{
  "n_layer": 14,
  "d_model": 224,
  "n_experts": 64,
  "experts_per_token": 4,
  "d_expert": 80,
  "d_shared_expert": 0,
  "activation": "geglu",
  "moe_layers": [0, 1, 2, 3, 4, 5, 6, 7, 8, 9, 10, 11, 12, 13],
  "router_score": "softmax",
  "normalize_top_k": true,
  "routed_scale": 2.5,
  "balance_loss": 0.00345,
  "balance_bias": false,
  "router_z_loss": 0.001,
  "init_std_router": 0.0199,
  "lr_router": 0.00128,
  "vocab_size": 3453,
  "norm": "layernorm",
  "norm_eps": 1e-06,
  "tie_embeddings": true,
  "optimizer": "muon_hyperball",
  "lr": 0.00678,
  "beta1": 0.95,
  "grad_clip": 1.0,
  "batch_tokens": 65536,
  "seq_len": 256,
  "train_tokens": 655000000,
  "steps": 9995,
  "dataset": "wikipedia_en"
}
Below are experts of layer 3 (counted from 0) of a mixture-of-experts language model. Rows are named router (the router's row for the expert), gate (a neuron's input weights, with its number), up (a neuron's input weights, with its number), down (a neuron's output weights, with its number) and show model dimensions 0-223. Each number is 500 + 40 x the weight over its row's rms, rounded and kept within 0 to 999. Numbers have three digits each.
After each expert's rows: "comes before" lists some tokens at least twice as common just after its tokens as in all text; "mostly gets" lists some tokens that are sent to it at least half of the time. This comes from a sample of Wikipedia text that the model never trained on. Tokens count by the router's weight.

# expert 9
router:498461450412438481516519513572505435476469433516501441552460478509485546469484462489520451512523477559533483474470495595498542546499532497481488505467467432566453539529491581498498441530461444529470478532552566423552487547430512494528510432431444510489470518483465529574451522514474499514427548479507521503524534489520530550436591477529471518481492487507467498482483490501486506478503546556401538475530535451452484410521492461475488466436434457491552447502492481556465553491573517597562468546488563509544487562453490491513423509503446529442503499429524525538534578506459464482532470579530432498545486510582518484537531470564491497560487515506493507544496447530547491547506
gate0:477427458383466541482539473502523499446490575451505570485495495516555555556553451581497453492494502510485431473496513527552459548524492478513490500465488478472506490522405480499490487486490509494522482522539547547537482524503453530547448511496506542373487470527523476476518574503535459464514515471532534484478489461497500575431550468473491504494573477514456564550504520499485406517452417526501520538456515546548580443506497427472448498448514524570503520496509539508531529540548440491569405518512451467558467547576547506522504499476503407517456463441522469553534510508464503424519530596498553457475499479467480547517482459542529491543489547483497561509543511443504390507498
up0:521445508470539495503563492501549544482476535462442573498463508514481561520525457568475552402475460514455419403554490448505508508544416509437548534543528456472557511493407518504476546500435439583525539533514485466621498483528499502512451511465557470544528438501575555509455526510567446466542482482479563539431472477507503559452537496504486453509495536479427536512499456519488454510490461480537434467516515451495512513524464390493476552514497539490504546512479529474445512481547487496514477540450477537563489522587490525528479496500453479469463470439490528513509504487474510456541499585540514465511538522492477540592470517569554503569453477434502415528449532506542509523505
down0:500566585531492514518538472457476476502511472492498484515518514555497454467512517496527583547496475476617508498450517508484496559449528501532529460526483502530495494495444566511512482476485487541449516492585502571430471420492468455478493537501524501458510473458451463449532508515506503510387516494425491543587568507530518438524407543485534493529514435493554420517538538466517475516546471463456546505521500550552513478506460560501441455422560560515508466531553471464479458538435553433497582561503495476533520487518490450553519479518513550536530509478573506413496539488473423475537500449441473496388450454476558404494465507443475557472501494467497512540558501491523519523527
comes before: " of", ",", "ed", "ing", "s", " in"
mostly gets: " years", " season", "vent", "est", " dec", " war"

# expert 29
router:495432451489460496549503449516468515510491476508500535534481444518549561497503455547521477517502553484520463465417446492533532552481534539523567492459497515549445515525537511472480517470506500517443562489488543467573485515527509504494485525449457542489451477476512540540543434399469513553451532474519541553534571460508531555476470462464418530554485435514440517443467485486479587455506509531480563475510503455522527422559550457508439448501500507427481423536554476549468508475478543555516540499419504488582492515496442485529448500452471551496506532446483481539511525509489466437500487503604449433494517506574498460509573482613505440525487485488442508613512501587505462529462
gate0:529550450460461529450506445530518429526544494517529539527562531461586433476536503518501478505533488416549562548460530490527477507480529458509499491508471523497540438466461529452476462478535471512419492486411419381543478498494566479480518524436525510497544480547460559514515516495502567510494539459498480524506523485500523450413462407512496554556463514504499482509477480412527508524528476491519465489571540465493531511548488509521540497566466549539474543501466470513442487516574493534512457598498488457520569483553468470490410528508545534445517473496548503548518447623475499513502497479537410585530495468449448405520486448500468492527502448518554463545520540475556486508454
up0:517492491539427508484506447526513461463528468532478517494493437559472525475466493515536516522558443472540465515510436454624548452533421498563504427450561525527556527499523541380503526513468465466482515514512456448446479483539504541528513498505563505569488364487464533499458509502523558483474408506498497498556516553452527499588503491475447540514511514510471604519542482575495527503491556507519461460494468467484393474515468528507483487476468472555471512499534483498488512509513537499476463527471440380577470512523481477521502442457500490432559462513487524554501583532487538526542461521587485530480538517497494427498552517576490452438521437467529523495487561507474499484509
down0:489481520500495527424423527510569489477423515529537548466533507435519443519514505472523493482445543510478511528468584529506495456473521497522509470527489509419474506488444512576478426409497491498488479506502525504468513566494593432541536472571450458492572453477521514515499478564563559449510520455507499454446412483589546475435456491512485547555533554519474524523513467497550449479518439504482442476501496507573494460473528517561464481553562547492434557552542544496466521547480470477445441518447569549472523497515468511453533490480549585415437478520544517476451470469498480483411530514486514516484565520510581482513475525530524539549479526498558468538468468399535511499441
comes before: " ", " the", " century", "ange", " his", " place"
mostly gets: "ch", "In", " over", "On", "sp", "ct"

# expert 1
router:501432501474445515548474482567487496534468481511440428515453471520510550518467541470490456519520538456583459451448471474498561514478512523469523529469493450544465503538539526518429495454544474503456504539485540488537476561472491496510464444480490458535484501447495572567484445439536499543473504524484541498543526446502532597486500476526436573509442493535411541463455548490470503505467484509482541484492523482524469446564500487520451405470508476442535478498545460535457561454540527517549491570466554524551488545440432555499498507457499504490557544450452508592548543469462468506539514523574437439584501517580484453559570472558473489469476547462442562542467530550543500516414
gate0:495446476483476462446522542519515515460571548525522536547554500520486464556495544440573470510526524540539511455567460505455431560611504433427489541537499478496520488533571454550513514507515499502479488462508502472476487502472528506510496463497451512515411560495453451532456524484539499414447543491487513485503456505472520504434540514464540377504563503477471472559444498533533547538515559509482435440447499525441558475554506571521534470374450476492568522472553535503525500473490452525514470511500450493472457424408515469488540442584529463505457562487455484560471555479520545456516539562513524559470512395470479492529504545538487537485529448495486516477542458517512495535522
up0:510575462524415556549469464514466520506467444485478482440487588524521504431455458583503486520466507500469506556437500512554559429438501537564481443493530491503543495523462514488451492499446474547499546517483538519529519459471511435513553565500566484495573473554558501493436462485503513573512574557409510490478522526463528492550494458499473556444417514499547491497548540494457507455494453437502512545516442465484472504459531474456507498503564498570446504561427469551512481522522508523468506472446548476559539554605465484560519494412390559510522478478608528490545522481492447538426480533499478463513448516514513454514493455449467463526447547499535522529507525479502488479487
down0:538501404533506492445556481520494542507556493507575545512519425535457509509531514510594439554503480562627457525554536466525486557535537487460532536468537526431543510477598479479480582515521475506473566519464439512509519521520546512463532472467488562534535429500471507487490481487548547430441514506565497448591541459421462430452508529478523454498585535522513503511491483466511522497477513505441516477435515553448575513476476542536489509383458512453526502530524491442457453486515515554439522460438438568520426456430486463491448433492519506502500556494539488509497535438473543545460540506521508481512469525493500427540537490512498514506448462496508481493493460469477512451444
comes before: " the", " a", " first", " b", " c", " an"
mostly gets: " his", " an", " the", " their", " its", " a"

# expert 12
router:568472486484492507529498452531504517557491451520465459517416461549491540477482505455517497557537538451561418490477420538509516551469583513507514557470463410545463520539506520474447396431540492525467521506575523464492448558473513489502503485453476459509504490451530541473487458466501505509464563525528506514584536451464505558533492490551442522546404480501448531447496504488448470494448525482453558516524522432458511455507560482489459471490506474497506482526562467533433507449504481576553541503504563527516481543414478546542431565451502555532525498449518537553475473510417489463554459515532479482529490545511459470592534487584482519518397532465429557497466548540513499516462
gate0:498509456501477477478451474487519507457537489512474520459503412535579481491530516454536474538497463532514503501465487470489578499572460460518544503504552492494461536509547497494460491501517504416525442488455522479546460533500441515540513498492493504457495514580484414529452530536466456509505457431458467512500505468436551527513495462510482506415490470418463481653521506425606491458479456561452495538484458481452483437494497545515554467522544494497467551540464498491476494473479487546530455557459568484523460512490518474461450585536477520530535426499513480620596548581518482463443593533534537529511578472505462515534516515582568519491500484488466449528555504495466559516525
up0:486490405535520599510469487447520454469491510508505435521528489459488486540517506505484558496454471497506576448539541489517510510566569508462562490454535507474529477507455460526452520476497518499501519449513581467483451426554512476492469468418518545523508452554446469451422515500483508411449513480529498534457523446485535443488487497577511508479528532543565477447504532525510526523495573538415465473530465528457516480542548576431541536427589571446532486547552487510487403488518479485516499530529472483522580496479558501415487445478502503552450448438509515557500570400513443497508515511475530451537460442535466534520509481543542512537585529509543477489480520555500463461443
down0:500506555573492471505485500482496379476548492469504518474447464525470466456535556492516519452508471567554500496527539516481544550547451467476485465463575490540436495454457541539501439483442465492504484431528481558444450512544504577519484463512488524586487482523522518518424512544489517517503516553456455540462521490498442494496443571513519469474611460597439464496484526468496425514538574543460486543481504517472584499487486562473551416445525486553561462532513447472523520482446488448567464549495515486461489537494530511575465504495456446491473569497424555471545489487459556489470550491493504522451521516554471489533513436540425557472525529555435500544516450472529562485441
comes before: "0", "9", "1", "2", "3", "8"
mostly gets: "==", ".\n\n", ").\n\n", "\".\n\n", ".\"\n\n", " |\n\n"

# expert 56
router:494429464456410526503494496510498506566486471628479499549476477562455570485500484510513498483532563486494513474488459535529571510465543583483466505499469492518447462526511508534496439440535469510436506522578543458539488503442471472487453501488485506494500537517488552468504453449521482529526533513464487507485533475474540521466513463510429509461444507502445528464485522464410510481494551541468556549465598468512464440557563477451455398516503497464521444521507456514469562470495525553484471554458597501559476595460516575476496502473480517508556548485452505548487579523428418464531450532562461482522496543558561469502569518512491470517412511480429568469504461544526534470490
gate0:478505555597487454489502556465443478503567479502460544482425572523442509491541462496521475490534466430468480475578511435491430470500488610499506548476516489506484612500484582582531501476501537542493458464559491564512475445545590446525435551531545520522496433522461517452454518526515509495435475516553541518490531474543487507455508443495415466514460524482450422514448450509517502462566432541471528521464525517534446541522500484433532540456456484560479487516536446478497470543461455502520528530553485497526426513456509497518553415523508451539563505531521506488419593424488515510480431527508526428472449511490489493513525461495518573485550479528543487511529487531465483493471
up0:491599530459543507538501456437548507521499531510482508492487439504488518556486500535499542447505461518465521511462440446563520445553493489488588518515454442454417434452571494488555526511527517538532516569450561486494498531520451499484514448471494437539578468543575422446441491489498493461474438487456462446556433489448417534511537499502563449537527492477506438451525541415410453569497505541482490532543519472506542569571517523509433513510509445528505450484467485551516485481485511487511497458470490457518480515502477517447472483473523453534503545554511488579508516482514567437450497616475502554494514547541516545552532502446433518557470535452572469513443491535457516494523
down0:528515397427506515397496537428502549569485494551422551495478483482497551507557464491540502522514520488485468442564509489532586487475445556466474462487528507497452497423489470588528497465451451535526539562543449479484502438551513522537499541517494538474527501488479501465444558507498439400518498416462529486522500473465582465478471458471553555496534551534557431504457556529431452497508495526465508487486500538508568517494526554571519537485569501497509408539506456473560525476500432511506474530521448537492454566467532535444504439518504477556561476465458509520516542507540495460526547467562518452402416476507479534556493486491537490507536570545476510483472494534470465498560
comes before: " ", ":", "-", " /", " (", " UTC"
mostly gets: ":", " /", "′", "°N", "″N", " Location"

# expert 44
router:502477453487454490563430463562474500494436504552463422496432509510537607510506494488497475464475531453579454502489410528519489522464481505447475524466423449585485535557516567520466478461511489522440546556525507466571459550467501497543418426502480475495504492424450539530481458484542473522456517493502539510547545460457483532505543504484475559478464551528426534431429524541467512467467531503437560451471541507492536440557473509540468461491517503472517485489541403540491551499497515509492475546530526503576469533481473547505476510488470516507536570461513495560486511472470505457539513517594467490549462565571491442607552455526476484502436520490445525551473485531579462537462
gate0:506499489445458436458553453491502523497511546539577574531521464473526476545501541552535452511503450483531520487548571486488496528516520518542460530506507533479511521516484531601504535460503442480377537574487464541517536539507567416443417493466466485449383504484368561514490516493508529516485460484532490497433481469507496547477507589473509497454483512475490502446484482491556481491552495522511528511520493515530565432506489462479427468502434516481460505462471532575496526528510532510473520501518597500445555430529512476503525501517511507522487558528490521469488505448547421463532403525533519511467453414506562483514420465450518608518499455504439494477484442565538496508505
up0:435533502491564465478416530533536485537423583496471507574485489517474486519590492468433505463465565514526505520507470616451477543507443417496542493521520493503532454541536456497512507411511597519528491537482542445441481517497529508505507519456491532556530503515528433525508509496474478436473517494482482499534467471543519523534463515552514450575482466506533482562484518427518526591543427472481477439511500514447469558489483427460516557471560487456521508529479478496416514444528465526564553533545468523502541568557435557457435474479462477560493502511426521477505508558514468513506556482520444518505477517419429469468477575481489420497541538500547546512563531468485528443528
down0:489557530434532484501489501571437428511491495449500519490473393539501528475573464487524477456528487407473531552500471567530492477467560441475479471477467522447527468507531492536521544488441471421522491454412536532476492514430489516537500450457429524550399532545551491452507471461518466456436516594558487512590483477508515456514450532583528502556458498492556528545525529493548470584542483549510490515459454418510498509462498429476509508502467511443545379501514486509573555485501433508492550441546513509492483472521555549439483495544503528483479442565557508561477570499519458482491522465539535449495520522509543505431525555532484562489497507486528511545507507467494559498515
comes before: " the", " a", " his", " an", " \"", " its"
mostly gets: " of", " including", " named", " called", "eth", " for"

# expert 4
router:525489499425466499535511530551462461504456421487542444566416500526487524473449474512520472538498547481574456490436468535525461500486535561462523482453487431564447477518507616527437476502511493482455560542471563463521530536476463491503470420451477478509480526472527534509516432463478512557428516466502495485534519482461529540453497456536423569503503530514422507470486551509443506511512538490489556570542569511474483432545498466483450442506536425506517470517570456547441532506589502504494565560490542492506486559472510505523366479442524519470560576475527537577517553481458487498491487583501472477527473509542519479570492524574501514487469536494449561524470510540488433485483
gate0:415471530548506400469430444537509521489523564540488565532518530525504481533475431536473442512488447507487487534470449512479495469483498551535481543530511465464522485466543521489480521439517521505468486508544498432497413496459475469481473526485487420537548567478509476478538524548472500493537568465552492464478555589524546513461470450523472482543589531461520530505584480534509463459491475484494479566472547501483501468478472501560551569493414493567491524484477517462528429515478535486494483578484609525541551487478417570497515563523516498511468458515429514491433502509500587500541500503475546489440498537531468521528463476414487492545519534461575484551402482520425543415442
up0:524558439509464494536445440516483479486595503550470566513504560494474509509475518511513570560551543419472478540530460462512508433495535488398528479508469480459488445506528489489545471503525499475468483579613504457431529534482430426456436480570527515562489461483485494456545513503515557363504433526515485509483440479498474563496468433509493539434543503566512467508466489516494524519478557517481529514600464533525514541461490525493565497485612547494475494467479489553474505446443489457525508529470476489468544531483511495509549516507522552535471464496436558465448451436493454490538517496466514498476413488550568486524534528475516564457514483474510498424443537518565431516513
down0:475471505513518526498448463453511525483537507487460481500530486516519523442513517474503377573522497560464535497504520544532485517523471557532435488567515516535440456500502490491538508443510469560497519485429508530521487411529521570487559549457461513497461542465480528592496485546528457505516496446509546557507619512480467483547539505561485444563508503521499517488481543416501480491442543539541527498507507468484495494539421447488502501494512500569557585424543530469383422509573541464527435552452533478506493474550522501477495454477484450507570540440547552427547443448453500483531481462471539556398488523509520460479472526588470474526599463521494508472500483456496503497521
comes before: " in", " of", ",", " to", " by", " and"
mostly gets: " released", " announced", "ience", "ated", " published", "ious"

# expert 22
router:440473493473447543533455483509509497568469498544476461528476479541484582509500536469528456548532538465512471473452443505496533477463532540471494529473453488521424523524514529520482451440561450521454525510542507465597493511532514466498499431449420507569480479459517526563501465482476485523392518511495552524547491486494526547525516500538483540522471459559435474457460550464453537468495522541431588496535508478502429474574491466495448403458545462520545470525545489520482517497490465544547515525469570569574494535436487569494425507487503527515587517481522492556549526484509420492549521569556469440554434521532512465542558515573442534570463523464447554564477544528490481486453
gate0:544484461527476465547532466519529565478415534572547522501538467516453532519565518478549511503512565558519457468505495467495512474500522516476515422460461506571454502492524485465522529498486537521510570518421460434541473480468473476507540529441525452399553560436469511449542470437423489492406412512412483478505460510494551479584487508548439536501443470430433480490506564521543523519531458442438516472518462468540516534497523523499455512474490473458488475460532576541471446494508511505498571504499422544502579565461471483465414439474510493508521481486467429506567476532507550561541441476485475516537502527505467482573498548589521511530496521516471536515566524567487524448502
up0:476435498530444404515474439549542498466435496519536568510492618479507560523501485536483466508475512497511547476520414437501559478559542479505545458484514448534476536520567523502509521452443485513541530511503499514509465525500499508474489498493557519563501578485523470507472524573391472517503553547499537520583514437545523518464499508507482492495452450498513454471496535425560480548530427484521472452497515529509533506482548476501459503542465470560523555501497517521517513504446480553550449451470501484403413531489477468486520430503557564536449464492569448509558573493457488531477416451482389519538502367423514472502536532509498483489497473474548554483518504514501482458566
down0:544480489513503479557452506513532504499554486508538452580482481466448481457592542469501502553514549500543530506494482504635572476572438461523472477546476484448473502453468442534439505519459509496477441458496500540496457488525470445462524515448538480507500511520539589491563528538387532440495415522444485465498477510529484479533491538515475478528515550508595482474510488496492544506528430518480493467539448495531488549550547455469516438564563456504465492535515498507517474579531511545439514458552499501594449504452436440551529479431471541527499503499420427490519529480460560519510435510496525532559539480482501529493497463535568426559450430493498590501451507489470498439474
comes before: " ", " —", " \"", " N", " S", " W"
mostly gets: " |", "|", ";", "|---|---|---|---|---|---|\n", " were", " was"

# expert 53
router:437487488440448532516454467528547458545489452515524481607441493484495549480535493450475478505466531507558491488455445502511514473466516544442506535471447474513426480555536544538468465464523477495490518553511564473510455518504559487503492473465495485507519494511563541484494443491497496575491540521528482551525554477414538537447492459545376539591507535533492499507487521496446450465497518495485577563557552452485469546576500476509441459492534477468524447553526445521453505445510505527525499505517542575621512535458437513508423551459488496508606529471471604530468509514466433484522401529515460414502473454493503464554543508538457478533469522448473507495482489521475456442543
gate0:480503524550411548557443458506496488450494524512554511515530531466499505463528497457478439503494522517480489534519496512447542412471530531516478507489450520472462423512530494419596512444530513529469517519526497529568531512489482499565436503543526445541471527547564455471485503503423483548523454533533518476500416506465412505520520509448488475487433510523520506462467436570450488553563583474463514538493516516481482491518457530477403529504533548554539484484557501560536400474449496511401487480536546498489610506529526467532517517535473515502523504414494479452548490477463482589527460573475615509535508546447521459478461487470430523554517496460555445537512502561487482545481
up0:441513576479453517512442493445485470545441514469505542545532482456528514442394467455498520488506570411500541490629550546526514451474507503510409469473440516471501541519519541451522460499532518554464532538540465500513482544472494503494467564570535425554537554516560507559536492494492450537563490554505511468491418480541460555512502487520493464503518496461517577501511465499521473520492570471446459480513519471503540490564518617522425562500464539536491488449517495524422433509531504492476505452485542512489483574448443502541473482447495483432563490466494507516484479570429494577443502439472483502481476557476509535443440497443459535461479480487508552536491464473546556559487
down0:481593511551469510533512484503396556468517500533420428475396522498514539544526598489456555484452439468507568479477504442468537551505471423482547534503514512424516511446480536530512516552461493534479492445532492477492509506470430501508522477526485558454579468425438480473543425460518515472493580474480517518558479574514526466560474538403494552480464527471427405547516502480525428508465547515499484514468477526514496488477474422497444479469558445482518535456483495486570511516490476428454529585528511556521451506572519548443481517520477570523531536529521514521521507496495461548559438534484456466482488520518498481556507507568494545487536519446484492493553543563460519490535
comes before: " of", ",", ".", "\n", " and", " in"
mostly gets: " States", " life", " Kingdom", "ities", "les", "ages"

# expert 49
router:541497536477475499466480470527462492507451448541513414515406421556479532529514503498498450485513529424526466443420496475511481504443516500531528520503494465550423425505535518550443421498557462499436552547513579460574462531481534527549481487436482490580512460497491557526564398459531508556460499508497487500502547462536563541466510465533492558492460472499403532507436497464456499494455535502477569554510539465483478423576486474540492468452520478496500500507504479532498567528514481496505507585515557480517478545458479534516466507462477512464543588517524493570525519484421528469471434562522430452536507548577517462538559487515448489526459545480427538527423545538509497523518
gate0:470493448394523481493517475499502580436493475472511500508531445512538465424485457517433540508491500507506514518459522509488500510447537458563474505538507612524444512447414559515501453491526498463460459563485506535560575513443542541519515492463467485493632433480540563447546428505558477527488537530463522477454447532458525553468440492553478537518522520480562495453543481498488550507508493537502489486486465492493513516477461591599522485560456505538492530515492483485524517508476583500477431599558462525490508508465489527577457444453525441482503511504421456518511506510478442529543488463464498591498507499421490567566402489466502428535491523492538471525533471482525495545484
up0:489536529499528481479506448544546456462484540490526410533483502521538484515408498463453520463467476432483507503636504548496466496543479441511487546459493455511494441531557473495529488532518554554557489458466499528472500435481478457416524510491496462510578478523503458512516519539478446459503543535491458453607466512551437517514491396539517512492469555560525506519458489480475542456485426456551498476493486463467443502484467536487541621490462477465524535524439533510537480489453521605490485525548483540541480476454459503576599502591486563524503515504517540410503523496443476508452436506538542506559466555515457451460521492459480489554463488546515471533490586471532522496463
down0:558475474528515547456516531403438524467465569459539533507545505526475455542543502486508513507534484520422534472448552543437535503488521538485474448508502434442491540461491516524391508597473453546398444503536478441479506547535501537546532456543451490455520540528502532479482491495532556541516497414457509510489545536500553554509492492464484413449491452455559514527544477449543424519506509528492486561504483525508496472491437449515485463492495512525526508489563453480513484448557427429517466481457532566439493588557563446510440532497598465419494480515537535535535524590573491472543567521478471507482519534498449474462477517518494517550514472501444523484509506537457500527422
comes before: " to", " a", " in", " the", " been", " as"
mostly gets: " had", " also", " have", " been", " has", " would"

# expert 18
router:464456476491446504512475486539489478540477390590475494565452412543514543499545462483524503520508535494575466472452436481509498539479536517509498537502487419566479464536507547538453454473535497563482554498504558463515477560501491476489467405452402510560488481455493571520489467481476528560449509534473490495521505456489582512519526463501397539531489527509429553450478521492438519485462477547454580512512517517486460453557488462502445471472474480526480469503488448490442521487552508547511508526501552566545485544446462503520412515522452570515563548467532582534503520493493460432493449530529454489537456546565523455568557469551465481570499541476426561512447508529493468498442
gate0:536486498484521554492536570491493483505441468464473471404458490474529559557480499462500463525431501523489472448459457500530512513527474464488559519435560516477471561429421388461557486535450488454461553491510585555481486496490515545521454516473520479450450477539474495499408572480527503521516367559560470534457463555540588457524543410567468587502483542479495500549512476551463480492519544476463505443471538466559456501552499514506502497459492515486438525516464525508516451500498452521551532542485535504501461508600506471549462537477527459512513480502472464549508531530531458489434558492485447501517500493491578578535454530502547513529540468442498478537413494462537460546522
up0:442540504467449490484464446454490474493552536520528503556489426505427434418538468518531554482538546476515523535572540500479507464468511490543476492579467487476535464592531584536411519468551467532580434510499471450556493465522529413472574480526487531584566493466531458507545463530466476523479601471430476458597528474421418538509517605476513472473532495540525496447479528471543535504474438497495486580505489519434534495503525507502491508506564451546561503479538454483473490466533541488478480458516509539486541514406435512457566464533503493551468494454535501483479498479488539514488525521533532485488471500510467424488581480494469462440515465529503510499587470544466496495494
down0:493456441471533448489536595500449527492503465407536459575484490506478516489530538547600469543508506543450437505460525476522461470479561496430502574502496576480523511449427439515535544500478485484505554579521577509511494530521574482531520527530495519484434448516527511470481473519498443550405493446550501483502455488468505529507551602493496464560468468490479479537478445484465463554518564477440490524533534438454512484505478513459494536456479447472474492504512503427470475591490505493520559427549506510493596452469536484497486470484590492442512497418559557525435494485465463491451522477523478579463409568495502530553503450531515506548487569523544505480487501453451539508527
comes before: " |", "0", "8", "5", "6", "7"
mostly gets: "8", "7", "9", "6", "5", "4"

# expert 62
router:486414445478498540543475463534499478548487497526489477603411464496505565442490508498486468559506514487482482443459495543502513492451538534469527542497463505545457504555522510497433504496481411518454566508515546408571465473438568478462469453469490469478515464489514559507477484483577488537468512508500572549560555459530563573536491412575495507484521502511493490428492489483436453460419534521473534510454521490489443446580527448500453463509498454536497495517514425532522547459500474529553537557492567507568506573460411548483433557493473554461515506475455510559492533527520479439549493556525457521559425523559504451552473463533457452495458523481492528529450552516531496485478
gate0:494440542509499497518507489507454506525484412564543525525510605495493517465532498496558426464536474455516528472517536487474538538536513521499445518493470422537540517495513501565503492466512467498463542411467529490551466483532429476499441532499492572549500511439430517554526537424570403523520486446457540438525557426500438511518481454512506529535389473524539536470597525535430532529501432470514422572536555492457468481499473503505462506462452527545513477527519540474483520494508494558516516489493509511521586518487497522526446486554522512514606445460439513508536475559494500525509448446425524427572529507526577461506430545506422500488450472504496527498491569468522463532501
up0:452436473475459409511515496484502453551514463525501481558526539534523516448480451502554549482472486555512490492482520529540495437454561500486456580431466464557532466506560498502466414560419575513457469558442493548502495425543465506516399487519416573568494529454469538495492545544548477517502477482441545549458585552550490461474549492413413530411542465525521541453505429455492501477442467522536496542551518451463454447529519449523478493462535448513480522490516492553472483522503568556485510535485472521503505544553507472528486491486531485479506523547568495526548548501544493446459541495509478484503489447564541450480429444458497538465503508537531476440527530515527479543582
down0:494542403413490470497518584516469494545404454480491418447482484553466544478514500428462453449535465525451513459542456495508589537500515519469424524457485510486500450477581493503511485461559613501497495506527482505498496537466504452542471473442480466515491479473517507516519571477494555486564514513454477534509547458493528572487534497472532542501458442454487455572465556556480518417556557515525464514551547536511550472460476512512491481462495407470477494501530459532436464455560563482434487499528553476481484535558518437517468535541520512483467592541528536514554556496538624498441563470528410518480493470493504530476474527530523536509497448467523555437500476527507480526462
comes before: "1", "0", "2", " |", ".", ";"
mostly gets: " list", " List", " Votes", "See", " votes", "rab"

# expert 40
router:440449510472433529506491499521572501570447456584493417546480448544499535486517460435529468529528552469493466528460448502518523576494584527539548559487490457523441495530490563466507449457544486495417529491511518445515529541467543460500487460495433483543537448464489507505454465465510505591504517492524513514519567458497509510488529508473442525560444473478434541464435546444489508513475491502442532484479548451558485413527509488453497453445483527530493434540550483542473525458512519571564518542477511543565493514446455559474430513542466560515544562484494534527516589482509461430541447542532467448533447499505528481543556453577471464555436554520452540543466468505553468489463
gate0:496512533429446538463496555504521458556532475512516473452495570474490547515509552481495472518455531531464510485485540509514542426545521506592523473440407476491510430433487517524579552461502427453479460480536437389486494540533494525518451468502503453453485465537538492467457570472453514485488479508593453506462516578517532513483511443545548545574492490460519494524596542492451525499485539502465465538436474553474510464449502442512542477513497503524457463590419516489514471524536552505569440585526506540486464519483443514492498466573585517471515482585545481541472472468509454522466481429540497539515539532535530440486557437491514445510524458467533557422497486537491471528467
up0:501514562477487568467485577469475468545491505494486477491473530494526539489521578490484463484453475487463472492493540475482563441517519512573532494474402514479523453480473490517526556474486426497461448537517469425476470531525504480482372482485469484450518443532498462508524569513498495485496424505635486518485545616506528507465516485543554495508489492470497473511568580490436530510523547513457506560452488494512525503459489536533526470526476479519483448559472535447534480552542541489532497562521583513498436518471442502480537498569595461471503504589525486566460437497538470505489535456543465534497489461579530455510560463457457435505551432454518520389487454503494472501424
down0:495451453569564461518489485563528512467522494508481525448422537461571519569498501408454574461487490514520508478541460563435476496508451588490500465460508467465542495470526523477466501475455515555436439462470563522457499484547486489452502485442496501465492544501508499494479454519546465491426615483457558553558489478521533429497600478517506527397507398520527500449495490478545507472549488459514521479527402508528518513476545498511507524531531495543501534501545531513475538502523531526447555459463424500484448498464489454531461500479457519490555523427530555490532489530410556535521550463470591440529572495496567528549491519465480467474466522510450466579525496486470584510531
comes before: "1", "2", "3", " The", "4", "5"
mostly gets: "-", ".", " (", "–", " ", "("

# expert 20
router:517451506472449532510493524563464520518444489517494477571441459551481563472565512511498442522522512459485490498482475486511475567513581513483518502467450452542479450515514534547453449413530430526467525478575563483537482500444511459568483484489442485538418455424565534498453433401484517549453469547541502519561483409514500552535530448523451577524458469503386529471455515465462515531443465553503570521459522515506485465515522485507438460482559471531544489528559495528475506483546503516500484554492515481557442552427412519471463498504465549497533545436511491565523539474485473463491466520546513491551467495543496455507577419517458530503473573464463551572517489539533477512482
gate0:537504522537553477521512551508503456527501411531490492504542495500483459514489492536536492500478559535486535433529462527418429557566566455507476509505456561518500477474474384452522451508524502467524443453473471518527510500398500467541556470542466459497459482483549545528481444546563532539523505522492476545536458561505459483542503539501551472548472460515464518605457517475521456475505535519447573537520487544529440503534502450457492481525449440537507475520502521475532538521561485482519474576443542531436457548449378514574497462471541493494528476462599475560424470489441554476477536515488514480514452533508489421584542455553486555467416501479484512497465518562547482498543
up0:473488539507561552474520519590405467515477535511511517479531444474505491516513510471477522517487531428475506513507462355570610517485514489555545521428532508493473502481508496477509554564534494466414511532493487505454500466585469495454482475491539462475573473445453465441527516513590515453478508500541556534486489569460552496555580420537448462519532495511533547502521542582505540531445452507509597429519469465481478509455498468526513520433526489465462515459508541502557476561476466546521550501465503466489441473469533480504479515507471543489465467503510518451548448511546527496515476470529487463459527582525453513500410521473459451489553494512474563489559454393453457541477
down0:457509505528526501564502476455513500524550497551545470479511475520482446470534510518456485464530412460493471532459522528535463545503509451520552561477417526534515428404467518422526483403473520503518514520444471550485538533563479479518557484556477495448506492469510504614502479481451545514494492472482530453491418534465487465469457534558456512444581531519485466447570450489485535528474479566529497509459486464482519509560493525497519500452472408506504459575489518447490496489453509533531494438469464514488515514502420417512552452531523493558537527514545555438515477547464571428421515464435563494513448550466446523563498460499540538519566534480528477516564502583561582516466
comes before: " the", " be", " a", " have", " his", " an"
mostly gets: " to", " through", " into", "ich", " can", " would"